Weights of a small mixture-of-experts language model, trained from scratch on English Wikipedia.
Size: width 384, vocabulary 30075.
Experts: 64 ReLU neurons an expert, 4 picks a token, a shared expert of 384 neurons.
Training: a variant of SOAP for the experts, 418M tokens.
Below are experts of layer 7 (counted from 0) of a mixture-of-experts language model. Rows are named router (the router's row for the expert), up (a neuron's input weights, with its number) and show model dimensions 128-255. Each number is 500 + 25 x the weight over its row's rms, rounded and kept within 0 to 999. Numbers have three digits each.
Before each expert's rows: a language model's description of what the expert responds to. This comes from a sample of Wikipedia text that the model never trained on.

# expert 49
Description: Education and degree terms. Academic words in biographies and institution names: degree, Bachelor of Science (B.S.), BA, University, College, School, Institute.
router:481481519515502507512503530529503489474483510515523492478505508510484467472485477542495512471520494492555462502523512473509516548509509492497515538498469468487532501474496537516516485535495473537490490508522541509500488498528490495488466485493517468480511489532495481488493470539469566554475467519526483506566518514490484521495507490460509496474558482491513479522459469455509509463531
up0:470506484516511507499519502472526503469510505483542482505490520481470490481476545473525469489491479505522498507541483522522514501513471482523518512526479522505481478489509499497507467513472529491502457497484529472496543490500551532486496467472482471498527487456516490464487532511513509506550446503462504518526461494536503508466498469533510477523516563449445472471466461516465539511496
up1:484484489455510491516482513555528513528465482504528474522513509479494496498489454480507528517494459549507484483532519486477492505487512478505487545555488475518489493495539526503516522518511531454451480468514520518495503492484486505496474466476502506529536497534485506515525487544456492529484517520475526491489460561492516562484516523515481497496511513470547506489497550523513485512490
up2:467548490526531571502486477447492538519509512574502473500498493525461487503501506503481460470472512498487493511490536485482541568482505523492509490490511533509484519458452474448477526472507479537532466555527518518442496492472514523456469495499477511528550496431517448499502480493474497479511466477474489509496479523445513497524498488490517494496516481493498526545486487525517470491519
up3:508571535515556476507509472493479487508521492533521480477480531507477496477508511527509530527501465475486499499495499497468466486490490509503488520495529505470535475495508512469471503483485500533503525493524518459474517528520506495495481525484471493475511501463508461516501504505545550451439477540498498558521496514504545488490487507465539499504509488448469474492479466488526476502498
up4:535505498496497458489469503474532516512502516541529510488510497460500495463494505499504468508516465474490470499510482463474473533516484479485474507493487539527463503495487555509468512502501492518479521491500479458520499490466540462540508465486504531515504475530501528524492518497484495471500503549478507510476513512506528505485490520512478445499537492485510482487454480526491539482470
up5:525514479474500494530493524526527498498530498516512511499479519517478512532520495507502499548481506438517498514512480479464547557488495501519508501501465539517550473515499509510507517557504483531508476507502465534506470521499527495511485532508501513539535499490486519511522499519548492513464473525518481484532508537494511476512522519516473483510473465502485499485502536526539432552496
up6:550520493506488489495494497520516477481514507503474447494524467495533514530510510507513502516507464512460554479473504500494540506527471464461518511467524486508485518494486486509527435482517514515539559487504554488500470489527512504553447509495493516550512525514518490487449481529476507511505533531483482515474498511529493504489520539502503513491512499486491504485474523488531488478505
up7:450494512487508496492513504552531481481460476491504512476489473504452504516476475464513510480486502498477514507510514519550498464513530499481506504486521532534492508466507508474509526527501510505525478496495513482517510500482497471510501496525495447505516459505486479517486495488511496497510519549516516462515444456494537491484472538478500465534447496460521481480511521484517449499492
up8:502522458502463438474508510499497480517481483487519486512523498500544510481531550515492503543491509478512463518491476517510500544524495547500526526483505496508470504501489498477512518498484483541519477452493493542464514490509533489513495468453491510474488470477512499490495512534494547527512531475512467467527519480468444500475495527471466509503491532507524478487470450516568524517467
up9:493528508527422472475533526470530493494498450468503495452480521491486503539522448486517493510540488527492491541471492491511520537481498458478555503513497511475503474494478531514543504476517461537507507532504465504534494523502468490490522492504494500470497506487496533502492538534494536508516488532515482498494488485474501537497517508499479499499522482511509489495494518471493470497481
up10:512531484565483483550481509493500495504472516508510481502534466486483487480504522519490498509492511499511490489481476492501469511466536492480441450500525501483440470482526463525484482527506561473526459528475507520474501491493494484491436501506445563537499495512543540464550496521468531499483443485525503489492531465508507514491518508462437520521493490447515527540517495501541517458500
up11:544541509493481510492495522488468470478482471467497484470481472517443550504521471532447486526506510480509539503443451484500469523515507494481542540522462528484494481461474486523491528504516499494479487530491475503484502504518499496501496493477517530509457504495536508512460528518507510507503480514481552553504502527529521530497542497488517486526488500480543478512504489513494511477486
up12:529486498471541494492515530494509487526521502484482488494496520524519535485495508471480466485483521468489492489504494467485519486483485470485515467535509521455524514498524479511514523504521528531484516481468507467519501500516482520499495498473471519480500500506527509542534547500448527478503508544508499507515520485456490517512479481477442531485545534490476498505480487537506500519473
up13:504469486490493524529529526472527481485537507543528567480530510531519494468500470512472495487472498477503511505497522517508531474454529500531541512443463485474526473492534458542514540479516475525469533544551525499493517498494468511510488525458521469486458558477522460528516517523500498498544503497512480525515494491466530482536556470497474520493484482506513499499479500493524509473529
up14:489526515447494503544502502493551514464487508531560535545495528490515511500484492489512527494525533474531500467540501543515436481524557520475506470501458493482471484515491452502541546516551488505517513462521485488496488507457468478539455508498475463469490462486495521502473476484506495518506515497524510488508508481509495510485488495495520536500507522527517486433490534501498546483502
up15:486489474494487488491546512491503493495519484493472509484536560523511502480503483532484510453452534463503490502477468539492491518515516491547507517494521516560456504499497458522512509483510520504497508521524538481521493490537469505568480500485573497471522498494470480490486502545535502489466519516496477498538517511519508457449522483504480484475521514519454529481517527510536522478522
up16:528489490504498502481521526537512506529522491506546462486493487486522498523510520494485524486500485546488564493491472479529491476543470493491510505503491506498506532456521494503488515492516494501543466479507491470512535496533488522513483481476505499501521530495465501547488462520521519544514469493447470519497529485502479480509530462485492524545464542514483504552523490557440535462514
up17:502462503463480501512496496453505459534506551541479499521515481492492467559478480519462489522501494535475527484511490498511529546541469530496512512537493484505502521480527512499475519499522514523509529529486499540514475503489484479487469493494509479496520486542472510502485527532495487538511516528491526475517510454540494531484530492476458476462499483471510508505491495504477522484504
up18:525521512500529479546500487547519470515517468496508528519500497530462484513513484458509503516463456533489562489518466452508494562485526465454497545535483523514508534473510489507484501459533498454498505480466515539474530458518510474481499531487549521507493499450533548519528509485481552497466485490486524504520517496528513508528468514497527514515522484550543540468525452481535509530495
up19:520480476492531517438467477508491501508489460468540469480513479469480520526456491499584505463476552531470472479459510469474467515484477469537493482485550535496547487505480519523509524495466494539496508532457520488517496512545498509502484520526489498510512543511443511484526492498447475506491512542506497502488504484463516475468550529471480498498506525489514471492464499512503516484498
up20:423494472492477490533474470502523508496533516508497502516497517511492491559482464504548495543535483525522517513531496484505528498492522498507484503522557469504515476498542528538458505503523482471455532484521539490503482499536496518446474473518489512478501491441499508520530488452480508508518470497499520529480480483474476495508505488510461518507485530450469513466502515481534524504494
up21:543496458498505488455480467498483525512445459489489542510481513543503552477467489503445520480487494517524441495485522496504544538535470526436509487505479498465460514500471490505511466544543448463498510482516552499494516550511544482507499477519515522474511525512538468513514510472503470492558486510483502509497514484502513502491530488516495457513518540506464484520538514498491482508487
up22:491519528503504468472465471459501497471522532467504527489491487529526495476491506511501495515500485547518527496560439502508534499466491466499521509438531536494552478507470503513491500508533518441517509502473484483546501527489507468483474481542499479490508490466489502514489462554467496523519532490489505517508513492462493544505533512466463537502524481506516525471511527514532505504502
up23:502514493503492473532510506507521472502471510463515505525496488491496473506485517506464517508528491500537503494525508446505497519445431498496510503520518508500508485508471503473484506494497514523449556537550560468513557523513527506509483525550519506521421514484486533515509498522491472499488553531488477462524518502530465470477486491455480497459507530479511456472483464502454541508524
up24:483474436484499480494489497544479506482535517515491507496522509503493504500488501518478527473524529515471452521434508498492477466482535506535485464473530498487537515481503531505501496449452504456518525480516470504504493451496501478532518491529502524490505493507457455502527525487543520493501504509494506501468506523507544496508506505541549481567487500519470452506496557501535496490516
up25:520486488541522514495460494532543528489500518444452465552520516504502475521495498491465541566499493497511488558488521507494531547493457539505496515468519486485506479513476508484504541484490515516511504464546502472495501540477512491464527506515448564461471521537555473446491476505495442501498473499492510500486458474452493506491486516489477515485489512517529508502519504504478478512453
up26:535493516493529534520505487513481493507528544540526505510528500514525499492487497554502492521487500524536479519536459521513513484533489470487496519520538502500478506493479489540536486499467506507528527502515545497516533501473466488554509515500508473443501483489530481524498517524536489537492470483505496490491528496499458500492516517570507532559533492502478494492493487477510552491508
up27:511474461470521511525528492525494512465503512500551512480475473474580468490469495504466530487524465505552502523474480492507510489509506502512445520511474505512477485546525490478515449519471532461468560470495477469513516483507477502511508533530446496556514469498528525471500521542484487503464543481525504520485519459492507503508506526547479478482469485495490449502473526513523505535533
up28:485501454509485485487514514490512527499467467506518490486517454485529463477500505519527515483484484536473483522521505448458479492457504468460553526502505535527537496508463468494480545501531507496473557484520451498491511491477531516517479496477506491499517515513513488484502486472530502466523482501473524482535476482457482510538492489477529453540508528500504446510436473498486479493478
up29:493472523491472543449501507520543507486515495461436454470465536510498519524477520521461505503511500466506474506515540490478521557478522482482515483499495508490498509521537476488519495479527504495510488537532563469469473492537491466480502514531448457514525499465517505465551531476528528469533505491521497524515470465500480539505454544511491539531497499500520446507485481488497498511525
up30:491525492524464481530537508507527504503479518481491515544541466506475484457534450521536487496474499536475539458491504534486498492528499470541519533491488444532521575496508545489506459488524488513452508493480479482499507464522481525510484464484507552455498522521519476488482495444485470499507479515517510471492460541516464452497496485477481467465517521524543541521449496485546538595508
up31:469493511498465483436561476532551481466495493452483464503496546499525459504514505532486518495491509454514478491484470509476491497473558509479513502464512498507461536484502469482472505507490524520471460509460536512510482482531566449527509464532520479508544468494497473526536479493470478528473526534504498523520481502547477486480491497485471510492454506531527481457496487491518514452512
up32:483468504492446538481482500439511491508491527493495485535499513464488488488522485528478492516516528468527450483441483484531434485514481492488534502488488459518542488497516502473534483557438468506478487465514525468467493501484477466461512501481488533483482522468481532475513490556475473491462524501499519506521526475494498509451505490501516521529500494491485512516469498494496529500469
up33:510510514509478481499457506469547484480489460469531488461479488531499482498500466462475525520514541529486482551490503499522537480437539506494553467485522508507500497528548547514504523526511484509496510490512495487479509505492496485462522497516457532492510513496490500441503478463460502529436471491511492449527513515455476533509486508506484495526494535525519480521492508496552505490491
up34:520519496509479480448496490492513536501494481519548499479465471497486504473473490529493489510482550463524507507548497527489502529565454492480509536508517502559523525505539504491482522486519485523495483557506559482516481499492494506511471482492507478513489479512530463466526489526513508494551534507498491486514498535527540515502519517501513535501492513516551490463470496476545513508473

# expert 24
Description: Technical description words. Articles, adjectives and infobox labels in descriptions of machines, vehicles and objects, such as with an, electric, digital, Primary users.
router:473573519492536516508469463515474478434532523492498516513500532534507519493488513499553480470516489501467497510475478505508450475528486504532498509478520463489488485510499513575493534493532485498477524546516556485452481564516564473504532514506524531510503482503502480502464540472479520538469556507483464521513525480484502508544493568462514506471541495490494515521515510528526526526451
up0:553484493493544551507464473468509501471510559433472471540513521519514521503477511503483485478453526516464503485503491470512492461516504488523510497534493530546484543494490504491520446466474519521525499447538491519500499509480531505487490484502458500499460569505509492518462531520537501489455525531517544501492532515486501462502533492516478508513480493511574507480479529491440470487489
up1:491495496527530526478468465468520485486545468555507474484519500485473493491472517480479510533487448521505474506536509518468490492448494474500477445491491503540533485523512434505480545540489506483518476499512508484507540477499463516472488450499475515477477489536512545459509505521513535486516483494530458500491468457490495460503502501440467462484480497489497548521497523485501503467484
up2:514539513492509545505495493532515512495466487491454478518523529509451547529440470513505477515497512452501470533510496521514508522495514487492508494501469479466471521513435444479510471571499478508489456506456506508505513484524496494493467450491522493541513496499500476520512495503449479479490480555493540500509511495525484506493486499470553469453479521512470493462502509530485511528531
up3:504495487484506535485504480535485487534528514447502502508483496529464519496478490509549470501528503487500575561494519527513505514520480478506510493480492483513492496453472498482499500491482490523483516492507526520521502523522466496507493483532544463477530525472501553509466519503520493539538467488507464523515490513560487541504520488496498522470449492487464486525492512489441485464477
up4:459512505491516557468538508477513466491525521490472517514465562517496485499521498468516519465461531536484484501506527516493494487490502527475514487485511518538522492458505514542518458477488506486501546492506537447509543515516450489573518482508544486455460509534489473503544567480463505468483542526515486515482483482544512507476490526479492508561477465527507465495481503514540497493475
up5:487509529451498517508479486480489490507494491506502517484475501524535528485500484505484506477500479466452470492519499492511516510511517495444508518490504435512479497480513527483487499466499464476485491514483515471491502516492477504502505535484526543516470447461502519515468532477501497440458505518524518470493484500523526481520486536481498518487492512480477471555475500493493534528475
up6:467512520511474471504479502547502506504487474469472510509503520512528493486509505512490509508462515523515510536512507482487491491528534513457478493477548506517521522477531474521478498496491456472548538524547510523532464455498496468535491455523456482511495504500461502514521483470522516526480490488487453473441531494478505501525494475481496471522462498504570465506544520495508506499499
up7:471489521495511522486501545503515471498478538521515460516456493487435515522502519557503466486465534535491501550511461444512484521531458492484512496503484484488498494497491444536513503519521518541503478548469468501483502443481528487517466530484524488489427528515498491515541526495526477549515536489440485497507522489486524522518543498465511490531525527544498494509534492518524530485527
up8:506524479531505502468480470472507452491505480493529483514460540488525465462496475525480491499489508462460515554531497525506539518507517517454543537470542511456525517456534497505490501520517487505483525483547478509499475521454550475507483527482473471514511477475509490502491484508460538533509489501540495497500496481511489533505517496503501528540520485471540507468475460490522448498500
up9:521516522506498471477547474497515475510565527518479491472528496543502498485510486496516476514475475469461514523495461500442508543506495512556509531441497502462518506494496491508510513494492515477519488536491519513489502497492418514500483558484503495443476495501506456488467508495522499463522518505477508482491490473478484520547530529491509524486494513544506513485475486465532490529523
up10:510483491508495526463459513499517507462440499475479475501499508549480544464443513497484494549486482487505516527476531532521488467480497503498525519481481500477490562478488533487509517482484515558496484462525478499459553488465524526510470529487465479475468494512503513465457514519516475461540523494466494480512527510545498503528507510539483499471497494514494518477547518483511509482482
up11:501512499509470469486521526458532470483453476480461494520488458509497468515486518531467469540517521515469493509495519542506488477522455524487498491443492476542450534473481483548494531497471535524519446470511505412461506521494492498469519499523511478550511521483524472542492536490496543528505549479513533521495496510487496503507499500526525487498511506509517489522475477495478526502514
up12:481477509513489537481505482512517449450493498485514502430538517500486481468495490444548490493475413520505500462486478510533538500504514527470438483520460484512548495527484442510492486515534513465522525458519493470508499508489514505541553502513509521502511513480501491461526504523540534483491535486511512489448539513507539469522483520512504498539499473495472486495531522504487522533510
up13:502534498503486485467498479488497530506450520508493479509511535487485508498485527528525506464522524516489461462462469467477490522474485511482493537483548482516506443510526489473527470472499491497500487503564565501503494478471525486465496482508504502506497493487487498497502533484542531513533526497483487519562506493543518531531522455437496500546532546527462522498502480448474508533484
up14:531496494494534490509469513476496507471510522496518458489474485522501480490513438514489508512451497530551529516500549489491444460543545499508463578501538518477522521567471516512464542505562508521495530494545514515540515526532480475469543558518471514519485500500524485481456506490510526541549502496517493518500496473484499485527515501507506491512505489469480546560514496514480484471461
up15:516489496445459486521505507512483494471501507479489506511551516513504500511483500516547485502458521496466479465483468514505507501493479478560505517499459499533466488491477465494459523525458514529533542506492533532532512508470517478490486497479495444515517460519512509528494507514512513519526543521531502511503476543526500477502526505486499520486532491507470490477490483522519481502500
up16:532510471479482493498487462482503417479497503486514497542491472500514471508527455503496519502511517530520531464459506551517497549486461491498508467505448530503486519482480524517471489501541517473491458524483496518532512488535512521515478504485477493485533470480479492448496505466468511462527526467461453515540505524484518470507501495486463500491508495487471538516494460497553546503493
up17:552532498503463514502511549473489509507538509540500487490489497464462464510453461509498526516496476537521454535474545525518502465520488488546475487531518534529522501507466515522518500496493513528534510457522516513493498536516485507499490470460522483460446528457476460487534499532483516517543503498476556533544517495525473524534496512478510488515502543538451554526472494501524526464506
up18:498494521500498426508522491479497501491459454525457478500498516511457516535503504530466473549510507518459457547510484506472518533520524530467531544495482480458506507492523518478526522535510525557512487463488500545493500495491535500500504476502495512477512499482466512484494531506476525491485502502506522501476487486479519510510492541521524500490516527511516481540461531509516499490489
up19:498502506495534503476506494525522517528529532474503512465524494486539527469510508507494494491499502495519504519480486538545511515525524496479495504509528538532476502492494504483505447511508494506525504477502502498542495470485468517505501460501549528468488493444511486453514509470514507504520449511493468475496493492503491470481518528487502515481499499496432527489522494538471549498484
up20:487531456442454523540530480510449466472513497510547540480481499489583488497524550478494486525521512501516498433473500491513477490524455452502516519474530515499458515481519492511519526555511570530499515586539510480480514518505489497488511486483477495482463487525543483448531472504543495502448489475513491485489487504540547524502460496521469525494501473455525500459550498494494527517508
up21:490502532505501520496513481458495537495533493513454521507518500502506475498472495475514491517490493427491439509482479468528495534523471464467462510518499486503497512521477526498493495492501554489529487495484487484493564479496498518521534545552451464551488502519523496505518493471475541511457520499486493503527473507434494489543446489518531497491525498582502460519536511492432515514509
up22:501513480504492514457505528496478514502508497482534511474449523465506541432485474495491506529478489481504472496485497508501505509511520489502470536487489494499507482469458484514522438511501508480543490510504503503538517508493515545502512499497481435507455535465503486517497538503478472503506486532501486512486492473505529514539537511503486504468448519487500508523491471513515523503517
up23:498529526475482464535482470508495474517536505491496492514537520494511513519459513498523494496464442491476530481507507486493482519522480542502537491506509520489484499477520482443504503529514523483463467501531513512478448505472501556490535467504516481483480530485517472535494508507523504466465486504453556516491456477470520495508484535496469515515473502518453490473496465480475504514544
up24:507508567518497486466477520443497484522497539516533481536524499503504502540487496461490460476528544537511489497527529478473472553485532485498488531485494477493490515489475532466534515508505484500527514481459472505491491515476539502491449503481510515542486504484535482477477453516505504505522518521488518507466499516521520496499475504495539504499497516538494522529491503517529471494471
up25:522517430506447487527497445501534509439513527512493492493523496486518510506512518498501458480496505487518500524490501518461490497503476490434539516516533516555469522564518512487474492469493474501477479488513484523545437466487550516505510451511482481500480483498538494496458502459513503527533537519527507516544476476528533545487497515523518523526500492488475462495491488525520491491513
up26:497489471542546507552490494534517480474476567496469502482474513482464499504477519495500513487485485470513472501486520506504526470490449502482516486477468532469511538485497463486518522446562485558506501508484484500504457507466495516524505468480493486514502503512513431511533475540507477494520510517476492545538472525485471523529499559502493495483500521470451503490548539523527507493493
up27:492525467515435508515532505549471510490490487500531500511505476476504544516518453524495560511516531472491483519492521520556445518490537513476491500509494535527512477530488485517507495519516533494458510495538536455497517473529465498486518498507481535495487523533478516431524506504491492504457515507540542514504514496515482491486514472537488528502497479467461444469492442495467456464539
up28:517503539480511466486494537479502476545499510491480487522439535526526450489508521533488495518512490494503536471489482487495472535499516482524533483502497487484492545502509517540531544462539514477482506502478483498509517503491483494482484506500494540460485456498486479458469506539502574549504495491550490493490503479487503468504488503556498507497520463500480484501438537518475539521468
up29:523476527493461485547519510465470511521496496505488531442501497499472494471486464516475507494513478461540483535506457498478496484471479488483555501493460486487504507504510522529513435479505446496475501507479498487539532487502498497476485492474505494508486509486485533463457524508463509456492470520498490510535521468478510505492496505512548553463523498504569485476464534512524449493454
up30:495521487501515496475475493520523527466489525492538516516555511489487486507520480480501435487504496562475512477517514435534506459501535515498535524492501501487500494479458500557503463494507509486533533493496514477566529468500494501505498519537488487504462484491478517500477539509521509478499462461502449504516483471510482478534489490471473469478519505507494477493470477545497528534514
up31:459505504458492496517468514502500496473489466489522494501482470492464492459500554502533477457463556566499543496522531461522489491501510524482509490519507494455471468462465503475446508467502529504511465497459519494536524496473513497519514553525521489496499505490492471483508470501551468491483491530475517486492483479540488496507494532514507491500491489460533515501457502508480537506484
up32:518505485476525502472477499484523548490525492539536514468490506504490513490511480490489515536522475470512539481514519498526476501468511516523471508482545539500489494524432489473490525510499508484538523536501480453434536534530536504458476529514536478492488505447511508479501485489490510511507517497487477527455547509496513524528488482536495498537507494467488485538494506506504503488525
up33:530517518515549490496495578531488476547504460538512513529524465470480537510458489482519518523504502468527497519501512511463479509540476493480477519509484473546526474512502522522459480447509495503550490497483499508484487524478513490569528494503494495530521489509495493489476477540473496501493469516521497488472491486480462450462503546508550555487533501497503483504521540482444510472497
up34:480457463486474527502503462524450493487497543479471549529463481511493471490519535543559505526489506504536530501515435518522456500522481454506517480506450476476493468481499508526487487489513479506448480515511471510478532504491506505461510500519503491519474495477483487506491501564489474504487468574470488519511530537482494506480522520495485495510491519464496485501485526507530477481511

# expert 36
Description: Plural and group nouns. Plural nouns and plural endings naming groups or collections, such as album, members, songs, students, -ers, -ations.
router:459510509500500482483517479475519520516477485520488507494547490467481501467473548495510514528500523519469486456516507505472485455467470473483518524485463487508481504512471532511486517482532502502514467481515497498489489486524449516547472525499514506454509534487498453535476486447505529455450503465459505528499473509511470472480546467465500553561476521524537503460472492494529509519491
up0:465537485528482520457490488488455524490536506501528487495493473485501471513477534506523453477495570493501498543467514480512475525482492514487532504457539472496540502566470489521518487504490486457528485492525484507511460494542479515489525486479456536466433494465460492506486529487465494485504476524507482512511514471459443487540505498480515473498504516540511490545485461507505484520493
up1:464528524532511473497520493537520485491497520520490509513498477483477459505514451523537461529475459499489541501478467480473495454500473458492530509522499500484495498501514449462516523526495468519517508506481495506505485467486529508500493492514472478509526490486486494533506493472467514506507530483514529494506508521532556506518501466491487563489517507533500463520532487495503483510478
up2:508504469540501520479487507505533505510525501492490514508492500494451537488521551545502483509480501501487475468530493487503472485508490551480533457507499513495519518471545515461488482448517518466470486497558467486496507490492497466514483538512515520547515548480514471529500549515500541453457478497504544528481461490554495455486491488537518518521516505491517473485480508477459499495483
up3:518500522501541461467572489478523452512494487511503501509485467524521455479467496497531489498458523521497510501485515487463518517501482484466518547512519467467513524489485516485523540464543467490525535512469483546530528503452502477487497489518499528510488495496470486508547539480513551544509482490479496466509478471500499505532495498476506478497508450510521551488418474493456505521514
up4:497506504498511462513512518486476525500479520504475487503535431517515475583529519469503516512468533554521478475530508492498536469463505497478520515526511513488553485515549507547469523498495539496503500456516517502471512503452495464499503492455485446469490492493527477481481512451447486472500494519513473458516502509518510496481489537508480465518509466498510512498505460518485527505539
up5:444493485502500485527521488503558499495469515496507544518501500514491467495510503462475432490550497475505488517474513499522473524495514476501529505494491475483441529531468544531478473460527496459504496498503556554520524463485518500509516458479509476539477462472527473493522518481541534472529510496470526521539489540520494524512499503520499527516488473503483541508470507496517512478503
up6:531472495493540494494497456499498512495457506510488491507504480476496428465513479544544487525530481500471485509495508439537463493509493496485540507478524480530498510504509496536478519525549513458471513503492531493495465489473529534545523503526514453492524508507497479459462486507498492489543530492478503522497478513499470477483522521485454509525456533489483519490500508508530526476513
up7:474493485509497476484465540543487480519543493503538513525455485496481519550537532532543537524489502524491458480513518524518499499502486477508524455493502520541499553514496478503493496507486511473503493513466517492510506475489480480510468507500508472542494509496496483503486501511525506500470518506453484494438494543507495510493482534534561509491545483517561492476477488518495480442525
up8:507488452520486535525503485533466516515517532538526501482489482521525495541502458470520500492519516535469537515479497480474495481472536507520538515499461473498478513478498509500504496498501513498465469479527535525510475475525484522483482461472494491475507469509533496449508484545487504497485509462496513517492539513464542480507502496471537476484464499478487498501478496499484498489484
up9:480481484493477491464522543481516474502469498516503483550505490515526518498451498507502498481507517435497516542528551528471530466512474477522455498500528558495498447533567518462519509488499535497470516480502491462488532505474488475503496522494515530485512571473505499451520466465493483496521471557444459497490493513515499526495532494500482488493497472482523503479498502488524477489504
up10:475566502521507499485477506544487474550478499493499525518479476500507505491485514520470477459540543491550459456481460518535519485465511480520474512468512505474546466482482510548491507469522502488498488543502485479461514494501471543506512499511519540478500513486527515543492507492506495500506533496451489514474526474494479495560518501499508517510518467471485506523508514543522547536491
up11:458447470476514474507451523447465489491482514503514508464514506545502505510477493527469487486475482484499470490507498477468465542501502513537533481522487520433489542492478450516479499480533501470493522497525557529455490502530515494529486499499475524488518477517479509533528451519473463509527536516497494522467468515497480478503532466469508524528484529469461480498512539512491521532511
up12:480495484514521532488532526535489494503454464490451526491473485507520489486485475516538504487505485512495465505518519500479442524521521450510524526525474502463544519482530494499529529485522534471522459519517521481493541517489520526513505551526498464490519492505501489508475535487511498470497484536509486496511537437510477543487497475497506468500524490494535493511523486501543490532483
up13:523472480533524498485559496456495499485518538511518488491465482454470518515465482498514479500478513482493479503461513514491502480499465514497496478557515457532476492499498463477520463493473476477430473503494525523491486507494530527520475500516508486501528501483496488466528540532470546517523474550457512522464501519496524545542500498467526530538465497538471467470492467490514510537491
up14:530525441534475517456534502554521506527519495505523462535488521506490503528489477499543491505513506505499491462488515481481461471482531518495446490516513485501479485500482439492485532536487544511520461503489479506510534516481454450522506506510526509489481560460501467472517497472471503525494486476496470516535475510516493499470470527481478467483482514443497514518488505494528493523510
up15:508511531493549487423535500508525527497471470499546495499498514508487487528503520499479516500498489496501490462494479492460464498518526519459470516493525503471508499512516486510516461519522485472487489491511490459472521455489504478478509546525531508506531499495563520525503530506529526482543494557482476502542472447513502476535463493521480486495547493503504549476525514439450512504529
up16:518554465505481484505495553521539531501506476499524487527514513518482517508491508511497479506452523546505489493460504509481490490446503514509531516492482503507484504514456561464496501488518473466488489478523505522496494557477473506533514516479513475505511473495524515517474477503433487511507491494459515500484502497477474501521493489457503522508517480494521512489495512526560506511511
up17:504478515500490502469494517505525484530502533488485499460501489498511472534500533521489477536476515496558508454518532431521468516493491451484484548496470527510508505494528525567488532492487480492520512473503542488492496455506498526514493503508489506480461516464501546487486524458520486453525475526499492502511534512521472495505500507481496485508501494521543502510523490494432489534496
up18:527468463523538486544503474510476491480488495529469469477519445457520481504489497514503492498493468495508506490475525515487533466525453491548489519525494452501485496518461440566487461518512467502447512529495513509480536534517502464519472528492512454490455479539483467488550461507519464511544468496494529448541530495521545491460527506475515454539552508514502491541521523484504545514507
up19:547512488495499517519517473482472485474507510520505539474520493483483457489467497479468468486507465518498498475524482514489522509473501527465516493457457516459504496526495530497499482504479474517475434520547506478493528483496462504512525491501463511453535474475520534537515554543508477507493525488471490490509487477537484479522508492510527547467497486505520518537489419477498499509508
up20:544477499476492478506532476532537505452484489441544472511483562489503465500523502471495492506509504500501482470463531421570517453540514514472553502504464483467532488510480534504486483488541522515477515527552474489500497524512519510498494472520529477498488474503476501502503495469510462491499510492485548501504520470475536514482494536495503531495537482504510494503477493497487495534492
up21:516482492518505522507486511530495457486503492498469488501515500528478510536447524460496476507506457455494527495463507502483475516514510506513552470527542463536516511518551463501497497526529528489526480508471542492484513519445521479480468489535475506511518486520507507511448431511519507479529438527512521526506496485520466474507495468525541514486485523539519526468427502500503512479458
up22:483512508538518528457506497484511490524509480477478502519478500529519498522521449504472477513543496497541498504478529492448465493531486483554505513514499456509539505514547496474504519524487527514496492465466553462469475491499519488541525520503471473464501511472464470467497498518475503514549510521462497512461484491519514445538503510478565484518505495491468467456522519517530494526520
up23:488494518473491493503522510515541509455485496531518531475479453491526469537533492480487480517496509471530555525506492493497501497479519489472500486508459463499457511505492529507462516484471503496511474516502513521476525482519486490479483501505429469505513482503527521506513523510492513559488518513494505486490509480484464477490523427547521503471480513467528471484506509470544528494486
up24:493494492521506527459503513498568486498445469459484460512519525468503532496531514524533505502505498497473469468480501494508517495542522485494480536443505504455532523515533488518527478475488493462526470466450482473471475497507452479492503519488519508537538549520495498534519487470513482504471509516506502506492498513532451493493492503482499512525547504500509467500491522494463526523506
up25:471499505536488508479540457498496492478523502518538467486490451489499484459513467514541471525508464492509496439488511481469533468477506503519500480497501515491494506515498504511478452505467527490459488518535493505516447510519469440458450492478511562538481476539504513486514497504521517488560497473503504484477534501507511534498480497510492501479506561516507510516485520537488513476451
up26:490525454484491455550522515450499507493547491509448454490485472455496478550522515527524519491506481482518526496473485541469523446504512476540538463471527502455524519529516484478492534499491482455463511501491517489467521494548498485446495514518497450494519495495510503509521499524512497504491510502537489526528533458474525466499501480531471485483498515486504481506478514486498535498470
up27:517522534511504459502481497521516499484484526539505464533509471478498471505507471520494508488450540472531455497496515497542508516508497507522489490515522468502492489468503481473505523529489456488536508511455523512497485491501528467548527535502513522465459533494475494539449494561491445498481489502489515501473484479493489476523489506523519481518501556499486502481498509545537539540452
up28:554519477480528506491526496490500465500489489473478514478508503487473483476470496482505523552535493503506495510461512494502499504477507475482530513556545484516498513467456538476492491480532471459476512505507526549526535469499488509470518468521479513487474537463495489470540491467530550481507525499436455502540473485500505496524484518486523560513512518484542469534499478481537552518507
up29:504516485507499517511513454498463494483533485522519490504490480479514525519455548497487489549496502500511510493528488461467484509509498516449480507509456506535479510453462511488550529503496482514490447489504509515471453482486485554483488468495534518522490496493472478482506498540525524519496532508474518510523508460508501496494502475490527561501479488499464494552538495532469539535508
up30:480523535512511500482468488509514503519467475530550482486513540477493532510557529458512525508486547494494490473511476485535504478477485479525505490486525473478493519506516461476494475476506509483492518516496506489504550488483536477503503484495495486486450541475482486504474483551486515486494473506540509513492488517493515499472502459497520482489495507458500526517499530489481485512503
up31:491508513470464448537490550506499480499465504522464493469521526512485508528487474487450486509524532515496553490514524529504516504487553517506511521494470499494491536499485495511577523476522510507500537482502465522487494491532542501466525496510484473552476540466508497507511507516521488470470472547498502457484481511500501468490499498496523519515475460526511499504488500498477517502485
up32:489491464522492516550462514497506475494535522530491491491506536494483480510523491510499523509505468482492480505541529504512498520502472460461497509511470493509523531524495453482453489515506480510476509507537508543495473456510526498538520509476475513476506466504460515460504484497446468526483483470542521518498496495490502494501479494489461539521470511492484507503499540511486557492488
up33:470499463486441499507509499535556487512493521493471527529493482513491482502491502530486480490517494524495520486486545541485494527516475529522522450512470496500495533505481492536535491473512528510524517542517497447438489467524525500516508537471436471440518513464470474460484517493580518496524534530525466503519493523501513475512491481453493526532492487519467485531492495484499560516490
up34:509496478488470519467498511538509502493509520506495515524456517509543501496520492520500517504508481523499489484522472498504530505514534503536519512470466511508493522543491542463489522499466481484514520454540469503473498488465521508502494483504501514456503520505469539534537550522481498486484522516458493473444484537521498517502497497521486483500535467537446477497468467469494480531508